config.toml
num_hidden_layers = 9
hidden_size = 192
n_experts = 64
experts_per_token = 1
d_expert = 352
d_shared_expert = 0
hidden_act = "tanh_gelu"
moe_layers = [1, 2, 3, 4, 5, 6, 7, 8]
router_score = "sigmoid"
normalize_top_k = false
routed_scale = 1.0
balance_loss = 0.00649
balance_bias = false
init_std_router = 0.0271
lr_router = 0.000419
num_attention_heads = 3
num_key_value_heads = 3
head_dim = 64
vocab_size = 4682
norm = "layernorm"
norm_place = "pre"
norm_eps = 1e-05
positions = "rope"
rope_theta = 3900.0
rope_fraction = 0.5
qk_norm = false
attn_scale = 0.125
tie_word_embeddings = false
parallel_block = false
init = "uniform"
init_std_qkv = 0.0264
init_std_o = 0.0264
init_std_up = 0.0264
init_std_down = 0.0
optimizer = "muon_variant"
learning_rate = 0.00664
lr_mult_qkv = 0.7
lr_mult_up = 0.63
beta1 = 0.9
lr_head = 0.00621
max_grad_norm = 1.0
warmup_steps = 200
schedule = "wsd"
decay_fraction = 0.573
decay_shape = "linear"
final_lr_fraction = 0.05
batch_tokens = [32768, 65536, 131072]
max_seq_len = 768
doc_mask = true
z_loss = 0.0001
train_tokens = 445800000
max_steps = 7008
dataset = "wikipedia_en"
Below are experts of layer 3 (counted from 0) of a mixture-of-experts language model. Rows are named router (the router's row for the expert), up (a neuron's input weights, with its number) and show model dimensions 0-63. Each number is 128 + 24 x the weight over its row's rms, rounded and kept within 0 to 255. Numbers have three digits each.
Before each expert's rows: a language model's description of what the expert responds to. This comes from a sample of Wikipedia text that the model never trained on.

# expert 5
What it handles: Continuation bytes and pieces of accented, IPA, Cyrillic, Arabic, Devanagari and other non-Latin characters, plus non-breaking spaces, such as é, ɪ, ā.
router:118117102116108158123107108145100140137102137137130134119153112170096147116096132105173130117140099143137125116150123153112148097113124109132121147101111155092112111163134112167103108141133164
up0:144145134141087163123114133137149139096115113167155118099130132150157149139137109113108089117120122114105166152137093123091136126104137085144110105197075086130089136103134145104121121143134099
up1:144096124141106163101114140164147066117073130150155111088112126134132122132112105105135095135158103160137130145138129134123115130147076093124139135129129170132131133117157135152131125114147116
up2:130142094121091141114104098120131140153099107141106126132149130139109148122151109135170115138142148108109126131109155111160145129143161160146117112140122122147130143097096114146093122147118159
up3:096093115130118130086117108162111154158131108129121127114117132093100174119184088124184125112092091141105152147127159149134141110114105130122115130126072143111120135158130107131137138128068119
up4:127123126138165126120137139126102096127165125137105122126097119115153127126114125125135121124159133134137116129157143131029146139132128132103154149124128169090126118137152126135120115152148102
up5:166140144115135145116117189084123140172106106074143130132092126129109151152118124119112106116175134103135125155163105126131141102164130147142149137143098210134072122139146100113166126095135136
up6:133115122094087153139133094120114104121114159103180130151134112149100132152123129126133142129141120121105125132140118137115138072127099158127127170156161094128134160098120065094127127112146164
up7:106153084116111139146131112117151149137083160128128126161160095103135138113104165130135126135114121123165120129142122068154147104122149133112093130174162135143131093142148128164165100099145120
up8:065142121127132130155105168151153130141147116119140114108096138121153126113138142109177157138152145159135119107189140149112119155102145119146132140143114132105140138112098106123142111141193111
up9:109110114121120160094149164145148114152132122169139138124102149138101126114139138111108127094188130137094115119114153150121141101092098140097144120105121147171151167192113106120086125111138176
up10:119121124114125083114131120124160149110129161129200141124122140098099127153158120138128130118186112120164155102143124112127111140106099129133116137120126111121175117124143117142122144078105131
up11:121133121087098172119141157126122167121131124160144135096112128118128135125092186144168105126132087134104145150127127137130143144141153154131118126174061132091096131093102093140155085150149111
up12:057140141133095147129126118109122098154135132136147121135092103119136121110126127112140141125126095137191166137164155150103119160113118135110128122118147106132136136147136106135161086114121130
up13:123129117091066148110131140151135153114140127114156139113159134128146175168140099131163130052143127068102122136118096165130118097142104115088104129115142144170137144111168111099142170106110115
up14:133124127154081156172140128165117131150125110128143171098143138132141145133115094103110127100144112119148062151144127175135141136150128116145109156136161151104117149132112090186099157114138107
up15:092058109094125143112104169162161141122129071155129157108146127133161159159129131129130105116103105137149142132133060146131130128131135130142149124120080121153137102135109141099104139131141126
up16:123112088083141148116109131123194069101139124145138149110176130152131141132118146122113165128163133144119101123117131144135123132117088121098141136075105158158105097134145092125119167101140121
up17:101158129135109111131148131131102137142130112200075118145131138120146144130145130093136110190126091092122154133134149123143122103152125120145120130180125129130130150149109080084155085138101064
up18:180142121147120098131148152097111161152110115112152102131113081147111124042105134132128132122112150176161086181141118179122112123115150121100146108145080161103145121123174135152131108134098123
up19:127174100142129158092112108160127087149154126117165184085175120141115135136101123108142147141146088105118115136097106133100139149082143115144120131138109135123149099156153097146146115172148127
up20:134171127137031128149121116164147103110163148117119059137116135126142130116137085094142147167125118114120102121122130117135135105114134134124151109104102094150118135111128152131171107149103164
up21:146157182142133160178125115114120169143148103134137111115091143137152125129132124119108144133143115162137124098147108095144125133117134091108107121139107180092112161135118099099118130140115077
up22:152124163169077145141123150119125161101116136128132143143132122148138164132155097120134142165144146153106139142091115103124128133184107129132147150129141161129111122165110126111123128125129164

# expert 19
What it handles: Word pieces in biological classification lists and species names, such as Ph(ylum), Tr(acheophytes) after Clade:, and genus-name fragments.
router:144171132104105155142105116156175155102119120131139145124107123135147168071158103175126135156140071116112142105132140113145117080159159133104086159160074132127114129123089104125103127174138106
up0:115105119141098150122098185093120131137114149130132198098211137138145103126115127196128126127109129157127133101131143158110133104141135149130123173124117130083122159135127150144095103131135120
up1:158157127130131162144134164135095150049141089127184102145149127130132135133116089148103103184116172115097128102137145125095132162104123158088131127180106120139100165137095127126137132099129094
up2:127124154209144157090130133115123137125110138140120126142085152114164149112111134167139130152057108124164154144083105159145095144139136164127120109146131157110112115143143110180095134150104110
up3:117154101094098127152142146094152126130129104113103090093139093083132128122117161120081127138124114136133132123129097108146111087147129115096118108167102168164078144189148152130113106100137116
up4:106129164146145142127152175099083117119112128136122121121122158109107124145119127118112098175126135151115125114124117168107141093101139121137119135114148107162112127119097121205110173135137149
up5:176154166147154130146159137125106131170145099055102117156109143140116130110174127162163135135116111116125124117103122134099101099135105161092126137124141125115112165136149087128107130098094126
up6:093114102134120110152137176136131128121111122133150100108107078140130151113141141093162150111112143154163131163149107109176156094120117152106116122114175112117106179116117066163097102144139114
up7:164152107124117153130171171120101109148134140093100170111126151159151159142121105142124103143123151180136089105162157106093142179114116125128144121162121105112098123144104148162130138137080118
up8:153138145144146117115143130103115079122073138167142144125134164124126094131128079195122107142124185134124126128140099125096119095124152121129189116100123106113152122111104168099115130155109120
up9:141165197133120135078142146147117150114141146114129089086161116073148158147140121116171098115110106132160139125093150118127114119093107127140113133106146120108089101132149112156139126151181114
up10:102088120111166149129123154113116135108153114122131182151116141109103167098135121157119116134121125125116141153131147100048154128125162186125159127106123159183113158110091140105114083095099118
up11:161107134160135145131101134107163122143113111130123131099136117142131137150134143112090098157172115118124171146137079121146150096130136125115166096122139125140123147153120114106104174129087119
up12:102085123137128155206123093104170164135161111132121130125116107144127104114137109081130106076130126134141109144128115104097108128166133147112184121138113112131144113145107144134114126145137141
up13:125097150132134140121105132137161137109117133106157112162140146172091124084139132106142134123150156118123130072105169104156095148119124079102116140171125140090134150131077132140130154108122116
up14:126123100142119124116099124126163106165048116141117166152127094096132157109095129160155098161110124090112138089108149130144093129167103106107138122178060132120137130164114155150095108114111140
up15:099135135116148138107141090152145123126134119104077145146128104106131147129116122147116119131117148146136125116127110109149077125111093157113133163188115140127147143110109132118133117155130092
up16:153143122107138130129156122130139128098104112102127105151170162132109135110088132133120151163147105115117143067147090105129074123112126139121167153093151130131136136148152142147145094162148134
up17:146106124135135125133131161132150128110086113103114141168084113148137175107190145125129115098125138078131143107092116133133097144151108152136085142153141089164084115086128122159101101119126131
up18:141103116151169149164105121119167127117173130114133152135145138139124116118139149118121103116130084159120113135104156163121146145152160124113112104139138110126118137140125133145096122128066136
up19:148104114104132106130083131174119123091130153139119136127115137160087131135168142167117145177173135137144150143140111113093099091162124158129112101139114125117087123154128153109127127137162150
up20:158101117184151123158130102137139115141168157133094167133102121168117103104121123122136118117123108129092101120112113120104076114129158117102126151144136103159105088196132114157182139143149178
up21:102116136116129116110126129125135147117122122141131170122139089160141061148158149143139103134130140147140180140124145125122123111119141137113093129132152099126151091143111112140129164141169116
up22:133134155145126147097103113124121085056139144107146122133157121070151107206091147116133094139185122125104135141141155158131162076123133142113102155093143162097106084138157126112123140165139112

# expert 34
What it handles: Second pieces of names after a capital first letter such as R, D, B, as in R-ah-man, D-ub-rovnik, R-ou-stabout.
router:100151139097102128143145158144109116129095163103173119128113115108132113142097109150111121115114105127157103121147091171131139089131115178128140157155114133096190166123144139149112135134129127
up0:165125131092109180098122068179108108112091158114174098123088086123116145157135113137162099134113131135141150138127158141147122091128182156144072134154091111128133118103113135144152200161117130
up1:148128107108109130118113138124168124126128120111060137126118146142131131141138162121172115123119131100157134104148115148118136149119124118155136121178120109176145101157117140122126106135110143
up2:141149153149118148175108176142136138137099108100187070104089131102164142136127112138104106147127171100151154153108145102111133115126151151116110067118136099086074101159129150164192145141111094
up3:136096165160095081101134114143129117175171125158124128137123150112151114130121128113119145104102106141156092139173140120125126151132101119091154136119107134120115119138108145136164108069105144
up4:091093119167155116109109123145117137109116106104115117129136119143126120138171144153147092143140062121132127117145119086128111106141084110130179114087140149117131115127082130137165149117148100
up5:116084135113131092146148123197123134165120173122108116129139097139134151098194152132155124081128145117152130093121100130118120153143123138099100118117121137144116120119122140153124114098081069
up6:130102116098123119169115109125138156168143113131151096170146110132142143104151146140117145115142134104116107100097104136125157172112154149125159163151121138116144153119128097093085152164121133
up7:108146132129115115152069120155133140074100124145123128173133140153106105111119125118124157104132122151111122142112140172127122115144125137121104132153141141061148174130127146114117116145102113
up8:115105142133148128105126114150141128148142121142121107143124111082116133135133174112104124115135146108165157098099114151086112050121134134126125121081132122134150141151174135130146101146140121
up9:117122162129135077132132163110144140083096152138105132115103098111152136108133164133134149111126158129109113101136192087132086123182125164156119157119141131173125103122142181146166160098084123
up10:129115105140106110124161127151164072142113106113156104099115101147129133095168151131114200126101129151096139108153156140148152107177133105138116113185113106145131148109139125105088142145145103
up11:103160163122104163121093115121110150145108137125088145100129112081107155145115093131149112113147127146131118073104113145140106126105131092155121154139113109101097113126141114126112098135108111
up12:132076173115094079135103129148116125111159129106123108081143091169091133112149108112106123121137140157112129133111088131149135167105130082120114125151150143112155139115133116149127143158174116
up13:200152090119116147167123150172116104080121119100106153155117107143153122132124155144105127138168117132155166163145135134154122098133122134173129107115109132129137118067104093123117127123175168
up14:133123143173114121119128106135118073119087110146112088151139135105123104122170127138116120123190138137116175135080101152154095131141145125118178134121095137158145082138096155111125119149115129
up15:122159196116134083115113083116135093080106098116137176160144129106140119109112139145140150154099135148140071130172138073143134137164130152125115139123103118116128152126146172150149127127150127
up16:136204106123132123177147112112186109112107168124139116100105096147128140118103143177113150111160109136134174136135086165155138162099129104144146079117126153133132114091139133138097171143136151
up17:132139131129171114102175144099154143131105097160112112134182091116163128102181128133092179109078121087131099140136143114146106121105115080158153105124111143083150147116134098127162160143169134
up18:143163168093152117150161118142122114118119114132096095120115124096091139103134092140154134138129128124088164137144092126105098088150129158094127152112154115098112122117127116110142139131115125
up19:113084133117129167171117112178112115151094126115128118101120138168187089087139132108104167120130110139140097107114119127124137136170154110109168076146130094074112153150107128153114115137132165
up20:144174104121095150146125133165126120124136131132164131058156118163118115095124122140104102108106125083078138114113096140162142120172129137130108100132155110120135109116131148160123137073146135
up21:165135095152129128136116194162145129166124118132108146128133133102124116172150107122124072130158134117091126099119117124154111115106150136137142141134110145144122093106123070140152137110142174
up22:135143154125099141141100085118079129101143110106166120149152081116161126124112102117128153109114128144122111127154084165126100142126125112116167161134140122115125125152079101137131193090093101

# expert 27
What it handles: Single consonant pieces h, t, T, sh, ph inside names and words, often in sports and election tables: Sh-awn, Tam-h-ankar, t-anks.
router:101104144134121148132189155122156091136104113102111082145103109102141133103142117142124120147175118124112099128119154118117093136140070172115130133123143148134164159148125098142100141129088153
up0:139116149089109157146150172128117148157106139134169124127168105166124120166145088155124090131138113121114179139104133158172144120163138148123118140117132136114094154108149139138107176141114098
up1:138117123084113172130114114119143126096122130129177141136124121096072152140157125137131133168180164092146196156124105111134127112142082123139132124104142145142117104112152157122162120136141120
up2:138157177132131101133130113136122124140099110151146147106102126117135148176134125126118118097108089156127102094103136113125096130153135155122160098131119147128133114141137119119137116126146138
up3:161088116113143139152140140088086119137110140113094120142095150147140163134129139184112161139102104123113130088162135130117108117132134180116112138162078062125158154109113054119103101135102127
up4:117130097106142180097146163108108129088098121097117102093111159141117146102148140144084145157149136112119136115152163142109130118122127107113163156109120109138154111125149106153127094135100110
up5:116139103166144123109153174193126112133116119157167106147133141164109126165152130127147147116153107120083104150118119147089094160101108154125123108126162153153115161159107134127112119127101120
up6:089106105107154140107137133108147140151093127145132135127149146162167148136154130091125146101163159098119142129150127134113139145132197107170135135162110132140137144089111143119125143100114145
up7:140098067123123096130138146111117122114144132091111080117126117111169133148113146164132129163135119141164126129124127138113148132132130107104190120122106135140106128101141116090153122122109128
up8:105145110112118143148124107175166130151137116116130137097122094139139146063148146137118124157109168139144086147101142115114127122096127156110146104118061104139118161145162136115151130125124139
up9:081113139137134129102121127123122084144124138121134097134142188078137083142104156129120141113146086092094166114107103141096110094161115114115106171084083156139115108136145092137119103153090095
up10:124153163126162104140177094086139099154122151132127116150117147103162106124130128115141143151152125119162144120150111077112099144122094113134132101122121071151099140157131130095120133110121116
up11:130121158106101169102149136124119106112113141108155156099103123137155129143140145126199121100138126146120128115086139125117134114137097101143148075099100086128126148117086098162103167111140144
up12:078092096102164145133155136097100136123087117061115095109106109118122118089128106110167119116157125113096124141096102153106111125178119153121110127127076129139187105119143119152143088157138123
up13:144138128137128134098122147123121116131100112185135151144140139119140151073134092150094083100110094143140131127086137128164128167097165115140171121129070106112147130098114120141123153123147128
up14:074155144109139079115128154123124156136129101114158100131094153132128136135112129138153180122130058139148138095132158145130121145134091143110139149165132130090090103129151146110126128160136111
up15:133120135143118089135114140103117151142140111148118112130129112143153105143130108110121132200123117127147118070102106136113108173116103157141128148099141149119125102126157127114135109216151112
up16:099122118138145155128125082147108141096158115132124117142118146167132115149123155152110142074106096130125114095180141146114089100121118134120104144128183086086125137090131091139135097112103125
up17:134104125096122171116132103119134076090128178134118181130144127114140159107165144132143091125178140088133164145114160154125149097108128129175180118155108136103061148106168115129112108138131152
up18:134148161147169134135119132112153096157135139123154127110132133111121087080119140100137126150095161124154116145137153123140119112091118125125123164132148158138134127131092114161086098132135127
up19:155128113163115123111146135146165124113170139146151130130182113112149116127127154101119176134122097112098182120131166146130141110133090130112133101112120107121112123179129115138131109120140119
up20:122142102066105135108139114120136067107103085142139114130101080174107162144111101122149139132148159149164108089155102101127111112149158128134097118103046139104141166121114134105117153120118140
up21:140131076127138176157114133119120064145124141154127120103134122146153108144155113115110136133118146108138151148153139121103124095125141136160129094140099148095150181132156124118147123142143138
up22:129129119101100116115147125146135133074143132166134090105103120152127137156134119112156136157116108092164134171101114151131148141120131133116123107098102149129091180084087076158114155099141184

# expert 61
What it handles: Opening pieces of Latin-derived words after articles or verbs, like res(ignation), acc, sup, dr, cont, and the p in perspectives.
router:129121139113116141156140143119187139108135190119123133140131127072115152129118116117122151111084114120120138133125104151118133144115127108169144147161037138108128120120111118127103123151105137
up0:156121139153152108119127106140103141079144114133097150141110090102113101142133113154096131167152147116109115115099153113130106113099122104141136154159141115085114126131162140164096122168077166
up1:133132118108116112130111147083168159100094117105112115114121143123146122111114083130119117170131118136121109115139123142125090118124167122131124132124124156118145115096120125129063129184131152
up2:139120169121151144129117153115131147128143089115096132120116137147131192130181166099112124085086138143134148147131050103146141165071114172160102113096157120087124109115093126185111130111099121
up3:120104105113145120083144162169142166079130117124138135088069149111110169166152068144125133105115120129107149099132153114103168159129164106111099144183121105121111123070135134111152140133147123
up4:100127120087147123200150125154116142139115172141146140114155110097099164153173171094140131103111112126154136127122107138106142160150117114129165149149146132121105129130139187124137122130162120
up5:124100128125140150129143121106113158111105126155180128132123104144117127107148131144106131085082149098144130098088094130115129133089159139108123125133143118093103156124106131099126123151171169
up6:109173150082136131139074155135132085128115137159104107104131124135096129148143108181114159181111156107120119168137105114112153124120136126089122114146127120108094140127155096134106139095116161
up7:138080113092139141182134157163125107144124127125134141166118126127109113077104097155088115153112137130124154166133126159138103139130131121107172149158112164154170130172124136151101123158103121
up8:175133130172118155113147120157103138158162108151145141134110152132127166100145135122108145144123105121136136111144126107125116113118117157129135116158132095107125115185153111136147127117102142
up9:102135127115132100123139139144106147130154122076113105175182136111116147123111113109156116106091153144132152108143131096115114135104112106119083161155119114144123127113143108115108172134162105
up10:153150154128142179096152112133096134132109091136130081108118142253151148157100096134125100149112104109114124151139152116107159136160118139135120160169153136125089150121125168198138122128120077
up11:132089155126118129126121151133137134174150128195182166101100125125118140145144153135149122119112101106114111150204146101104098117147122130140096088170139155125129135115109081144149121104175151
up12:143096119179154113155131140107165106103104141127153173154100132130125132102167147137115130126145146101130127146106134147122107137125142112138182141072108114076123134116103116120147134113103150
up13:102129164135108147119102071168128127122096109136090134115199101110135116163090147129140170099091134161121123135158164158080137126101152119120113138108123119115136138105117113141121082124139158
up14:144193113157116122106158110133143124128140136144146172109115115150125125084125130158130075148136157140157113151108157164102054162111111118132146132098114161113134128143121094096171122144175165
up15:145060163074165128109086135121109130119118126076087140134132166114105156163100119150126149131123136121135077170116147163150155125135086122109128128143130137125122140154157103130073104132121113
up16:146100080161107132088134135120163117103166175143117155124084143099090135114149117123153134133098150135140135166151042085126132133130113133110124133085136141141114101125120138128150144121146136
up17:190121128133136162132116134136125124134150123118116158128186092133107138140128095139160128181141082139133109106115128165119133119166093113122136110128137096118151079096074164141166140168118119
up18:149140142150113122133156105101098153106151146150156124133144103116114108163087152149129103098097142103105099107141133110084137093144110165135106148104093103099119160121108135105146121161105134
up19:106089119111101120168104157146114174133103150114124131150099140132095140091121102104112145171120115121113140117127153134116149135124127117138177103124111097095126150148098130134117113091115104
up20:107134212167143104121163096150139056137125101134128143166154108102128124122129105092135121139104098067119147089141173130152113141125143143157135084138101143100135102135101128128115108188106135
up21:144134110128126116135139187155166131145085118126110162115143133179153144148119119150114163112139138108117148104154116175148117176115138101172065109105097138101120192121136140150139122143109109
up22:116158102115101169138131122114128194206154092148132121132074151151134124138095128120170124098088080141124146103110123155172167128166122150127096136162134091127085136108157141091146118169101139

# expert 57
What it handles: Number words and quantifiers before nouns, such as two, three, several, many, one, plus prefixes re and pre.
router:121114105109085144145124134124132103127096151105162189167074149152121138116151128150167176141136115151171141097150096125143140107131112137170136132097072145107136125146114130115111115135103115
up0:105180084156155132131134150157143164135114120101085132148151102134140125152094104160158130107134149159166121101102137142124127164119089127179071193155143114108128096102144134144141100141128123
up1:139125123098116144122141180084151076136134129140160124136125111128091142126112122121139114127155099125133200142135138150166135139098136119162137110123168121146126105099128079138122178108115106
up2:137152114166103109160093110134159139134126099128113128153118142124111113104144121111131151130131143143141157147162109131103149156094119162154118104125115140095124132129132126151122149144084121
up3:119111115107125160098113132069117084143147114150152166132146110102141137146131152158145094111147112158119118141141149108096083133096128130089157142121119117129149105119176124099131151115167123
up4:118140141113122131127128141123133138128151104077142143169140140136131164146149156113144125137099107126168120091175116173126113152083117106130131136120139132108173114108119152095142127112089148
up5:129153161130146130116128123133095133101129081142113065162131109149155123153172142097143142117092088123144121144133166118181096120151132160147091094118196146172147140149117156170115104102105112
up6:143101142085124145149090081217157134188115148125124112130090143180086118150095158126176131060109123120088120115112089125146150112112092133148184134086142124096125105120082114137160132140142115
up7:110152136161161107146115138129123083142128120155134162130113106138114125155149099090140182094156136177131135145137104139139126079127144120078179132070126116120133137123113110134120134117115130
up8:112117128096116147143156130097146077100140146131127171102138138120117126113163158134130192132135157118155150144122130148139112117097130140158153156152136098130169126124130122116101150120118140
up9:120153125141132131129120154125102086154137130134144123193103153131133182144107123113136159122150165148171080142130130112138127201131116130123173148107137125077136146113108095113179157158113106
up10:095106166142133116111079132146134158126086148097157130074145136122157115153158097094183153108146134158127160136129148148144141136121145130072160107154124143142163136157094117152104113134160138
up11:138151161128153155143175147102098117112148147127138124164114183110123153112116198085107150169103173102143102093157133125129142110110102138099156097118106107136106087063142107104128099090126120
up12:115134126115107091086149128172091078103111121114097156111107110096117165087161182103163170123157097135086133164120127098165093104102142185152154131124099106144108150141167126136105112113124120
up13:135123134130117117138149099126103098141151111109137107133130118146136170149169098123115102140137153127131123107128132133121113132149156148108103159118126117104137124156124108113111111139137161
up14:119115125096094116118094079112132148142160114159180124115112100155149086137134149121141134112187165124152162109114137160113104126163152130138127124125111139152124101124121138145124124137114120
up15:076117151130122141100129138097113138158161101101166133072128136146161085118112111129138106114146126122158147130137137133094138141134142105083136135123124139112184111137188118119140129137152155
up16:130175097084136154177182134081104146101152171064151132144120143145115099117123124119120124146155131118078148151155126139137098138092133127114177107120114115104111141115169098108145153158147111
up17:141124141129065074141130138138103119090131162135109102120067110165094132139119118119182136126112117097117142191153140134121153159116140134151107152113106151127094133111096130128116149112116147
up18:112086167140115136083122121113102112131162129119090147176140131141132132146120105132132102123122112154108095147126118131076142109144122167137128155148074101130157142099100128134140117096144115
up19:152157105141139120121102079150141081161161138109135103136136081166091137128127146131142082104128135141160139153148100125135156147151129121140095124150107116142097116116084144101118133120151136
up20:123110109132111171167116117149124150127113084110120147142136183153108155134126149117094147132183161123145108127155145119121105167150119145127101136119112112169130103114182156127168142141130132
up21:175147121104139119138108162084125103133138080189100148098144112063109134100135146100133151146124146182131127118167173156115154145141110130123141163122109141137137105135155104137091131095125159
up22:168106142105095168095184122122074128082097091152087133097130106103146105118176132098148126146075152123136125101061154104121105127104085124147143125121120140141102130183116142127126102081154122

# expert 42
What it handles: Word-final pieces like ish, ice, ary, ony, ory, gh, often in foreign or Indian names, as in Vaishyas, Elvish, Jerusalem.
router:116137168139080145133120167143138153157112110116084103155152109131112128132183102133153116112106140108163102061149080122093108125129076134117171150133132166113119075153143135118134108151148122
up0:131152116087111129184083124088140134109169142132095134166103124135102146148110102121145157139127166160138149114118170109131123141150121124125149151145121127144119125083139093123103145129110129
up1:147110121149155150130152147128129159115155140124117136112106117118130136113125118095135114104139104087113102109138089096130121110122132176119138122126165144111162159127136145135115128122174128
up2:126081071116109158125125170122147124103126139147127122134090126105136113132108135126123128134142163118141093131125116151115138144110144104132147133130147120089156156137123113146128119139128152
up3:107147111135148116124119171121134149138159178126102082129118163103148144137147114148120155134162132109149145140110072124135152118148110112142197132116146143137096109110122135102146096136132103
up4:073150134133133119168150128111177102163141102136111128123134025149163118135093172109123100111107152126132116128162113118130145111147153094165134124116095154163156095143113169123108100141136094
up5:148141119089109162137144172108162128131136161115154148098131134138114098154147070090169096149121146127164134116140160126117146108114110141133094130141183102125119114126132123141124123138131109
up6:133092149145117126166122160153157175130129144145145087130145110077100172130113150124122131129119148118138138154163166129173173095178085089159121105129124135109121084116132125122115117125146099
up7:156158111121192124106112146229106138139121124095138128125100080153143081100112119124153147110143162146099131127140149146123123092116129131137130115142159129132112120170150090159139132139093129
up8:173153149135148141136119203108104103088133182111138122143154114089142084086127130135151123130071139122159094117143196143128110140098144117139112111143123125139138178123132103152172154143136163
up9:126135099105155095118120158152118152147138121096158144083089107110125141158168119110119112142152094145172132100140157129110098100122130130121136135183129145166116115145077131142126110134094099
up10:102193094120149144129130141097093125127153092148117102148149156137134124134116117113182131119148151081119096102128107134123132106098152129156157086135173159102094091107155124118115131146196144
up11:117115111122124133117093155145133135105112140135117106138160136122098124139130092124183160168136168131165118135119138132076146150122204126142107124130143173183151067126069115146102195138154142
up12:126127109181133145171132107122124138137117128178059123111120108163144147135145133099128143133126139151165104072193157076097105154123137158092171124117078155168072084119104123133123109124066113
up13:098143155087143138108105131161125144118119084151142151152121127080142116076136151107129137127097156111081094123146098117102079157121179142164130185119095141095135098173140139143124131143153158
up14:129159151098130113105170100116102086085154104150138077127123079173187131132138150125137152137107125085159132129170147134116067142131159129140101113160138121187123082094133131129112138173117109
up15:126159143163137094153089133094142122167138101110124136135165113131161163105094097152157136150126139125168167138134152132066120172171139146137149132132134150133124175121144091108162172112098104
up16:127148110119107132152113109142156130083134150173125123132152079137117202095147089143132158148172108116119130122161087115100144118145153152114072138125134118134121125143137135129087110142137150
up17:126089122122081102162154166132154121106149120128113131141105073166076169131084098106171165107157140150130150137168043125141138107132142115109110123135152135129136106185136099134132112129130112
up18:121109148137178101146142124115114117166135148127090133097164107165140146092160112165101116124126094078170151128166070131130087094135158128115154141121168093124138079132118121147154130158122104
up19:137121137143093112162081131143169137097135186137131120090106141151124141135167108128085102096091122139119121138183132147127120119135092147141175121124138093157158101095128197156109132151131139
up20:134119133168137095094108109121138109111168097145142126104125149125105179111105150109132134110120141135139090110100122136103094128133157123192109148121143107144137097110117153157099118127127119
up21:107132098121130170117132060162144136176124101119098138108159057136088128066169114091145147138145109162160134127133138110149118167111126143098144138125144174175137111141097116135108115131145164
up22:122131089085137123119181117138114099110112100115146121131149104154128117150105131134124127109145151114133086170116111118118169173146125116090144179146134109118131117128114110106146110106127135

# expert 58
What it handles: Numbers in geographic coordinates and their degree, minute, and second marks, e.g. 77°47′48″, plus numbers in dates and elevations.
router:104131122107121152125139161134129155090104088101132133098175124123111175098158110163121124096104127111137154125147131160126154143116137145164120121163119102115137145132107101143125120140170145
up0:105112151167082126132168141158141149089150094119143086114153142127112150126128134199105153177123094155097177173138134133113117116152116118161162137170131116117120143144096122136180097123131115
up1:121120119102127125062114137148107140125155161137127112131083126095168152090131130144131141094129128181089154119145128115121106127154123105087138134130100153146146126152127128142147131109095122
up2:113144106123128127162126085134107122120122111122119121117153127108134128113133163142197085130068103105119129128144162101076125143168106140145167120138115118100157110142111149173137135109145108
up3:109148119066126147150134137157125117108178160112121093139099140098116155128127147127138115129088131164143173119151148095119125096129154148118059129125132177126131139118116172127097139138149124
up4:119139125126131158138142129121089105124139168133110097117082113144088114085119155160152133119130114149142101168128155138164104139149143109103135123228133132120089146139104112161120116112113109
up5:132103106162089113103143125144118107090157082107133162095153147149097125101119151119131168128135159131148097123156082149128066098156140147132129089154161148153113103126124110093131136142126105
up6:110115110114136147126124087221151119110123179141159155072127165104131093180162144135133143149125132111124162185078136122120130131112102153113102118145084114108130155179158142118135147130146108
up7:115124153095105154142106132138123138057112155097134137105181117120145124160115164127112090132136099120161149152120161116105113142086132124101178142131119125144144140111130099123138135089144075
up8:071114133161101141089164089137126163174106117117109128096085152122160130144122129102123169150086123108128102128106142133119094112125130118144173095156126129182115111106101122201157115161104108
up9:138127114120158123121169108140144118115117120133123111115098167076117176075116107147142093111135134160130142151148152147161067090120138142107130099130126168128142130103142113124113114143161112
up10:122152118111075121120136128124091164081112089146133135133146106109135120116128165140138124137178138147090140100141167116100145109106143151182148112162120129152132100102103138149122095156116161
up11:132141109129139144101132150123128111126151130149065124144122135100145150142125115121121133134111108082108117135115157157151108097123106144106099164199113110125106123142150136099108110107156111
up12:151100112113130129120105141087136119101170136098120132109173125116125130148137135155073136167121123137172104148114107134132115073121095110119188120155139116147105121156127151142183122109115147
up13:123121156121135130137134104113135022128145120141156142132101130127146169102124133128148122123174154113119163162099139092105109132131123132123149118119081098153114101145143132102124152131108124
up14:112197106136129158093124152118111098134130133115150123105089079163124137137128103135155161137114117075110138130105100161160112101117163137114146108149147118107160186117123106195127134149138116
up15:126106097094084146156158112144144143053109146110096145126137113108104147123153172122131136109149150122123167156133148122136124162136086137125138093116123094146060151173124156103116085147119140
up16:125138127132138102111141110117098154146107149152151084076112078133141140110111135156136112146137105103120113157144136136129125142154101161151115179145156140111157114098150108147140154108159156
up17:137109076130126166113109086119121120106125126118141141111147163140105169096151149146139116079111141116101154113175120102185143152108133167174133114116130123102147145094133122104145134135178139
up18:151084121124083121138122091143110167112120160128164067136148167112182103125124129092095154111125122140152150132133122155087144166091155148206092121126133143103123132094182111154137133145115110
up19:151112100166129126123116120102142119124134164100076106138131146090165127139138124161131119109114155130098099125135098125102133105114123120145119114148121113079193144127130130106179126137117108
up20:090165157146144148133164155128140136168128126108127098140132112130130171154129112156144123147133149133115129126134122115120148142160158124121125113145150126116158084156139131153105152135103107
up21:125151145175134149126128112102125153143133152141148178156089082143072120098113137120109154139083148072127120123166079127125139124147105109130111146131173128088146141177161166124147151140123122
up22:089136169133130119156127160099127138161114104116185145119104142129109145140122117093163120108120152123112115148148093135120136148163130137077129164126133125092173087119095134158110114142134120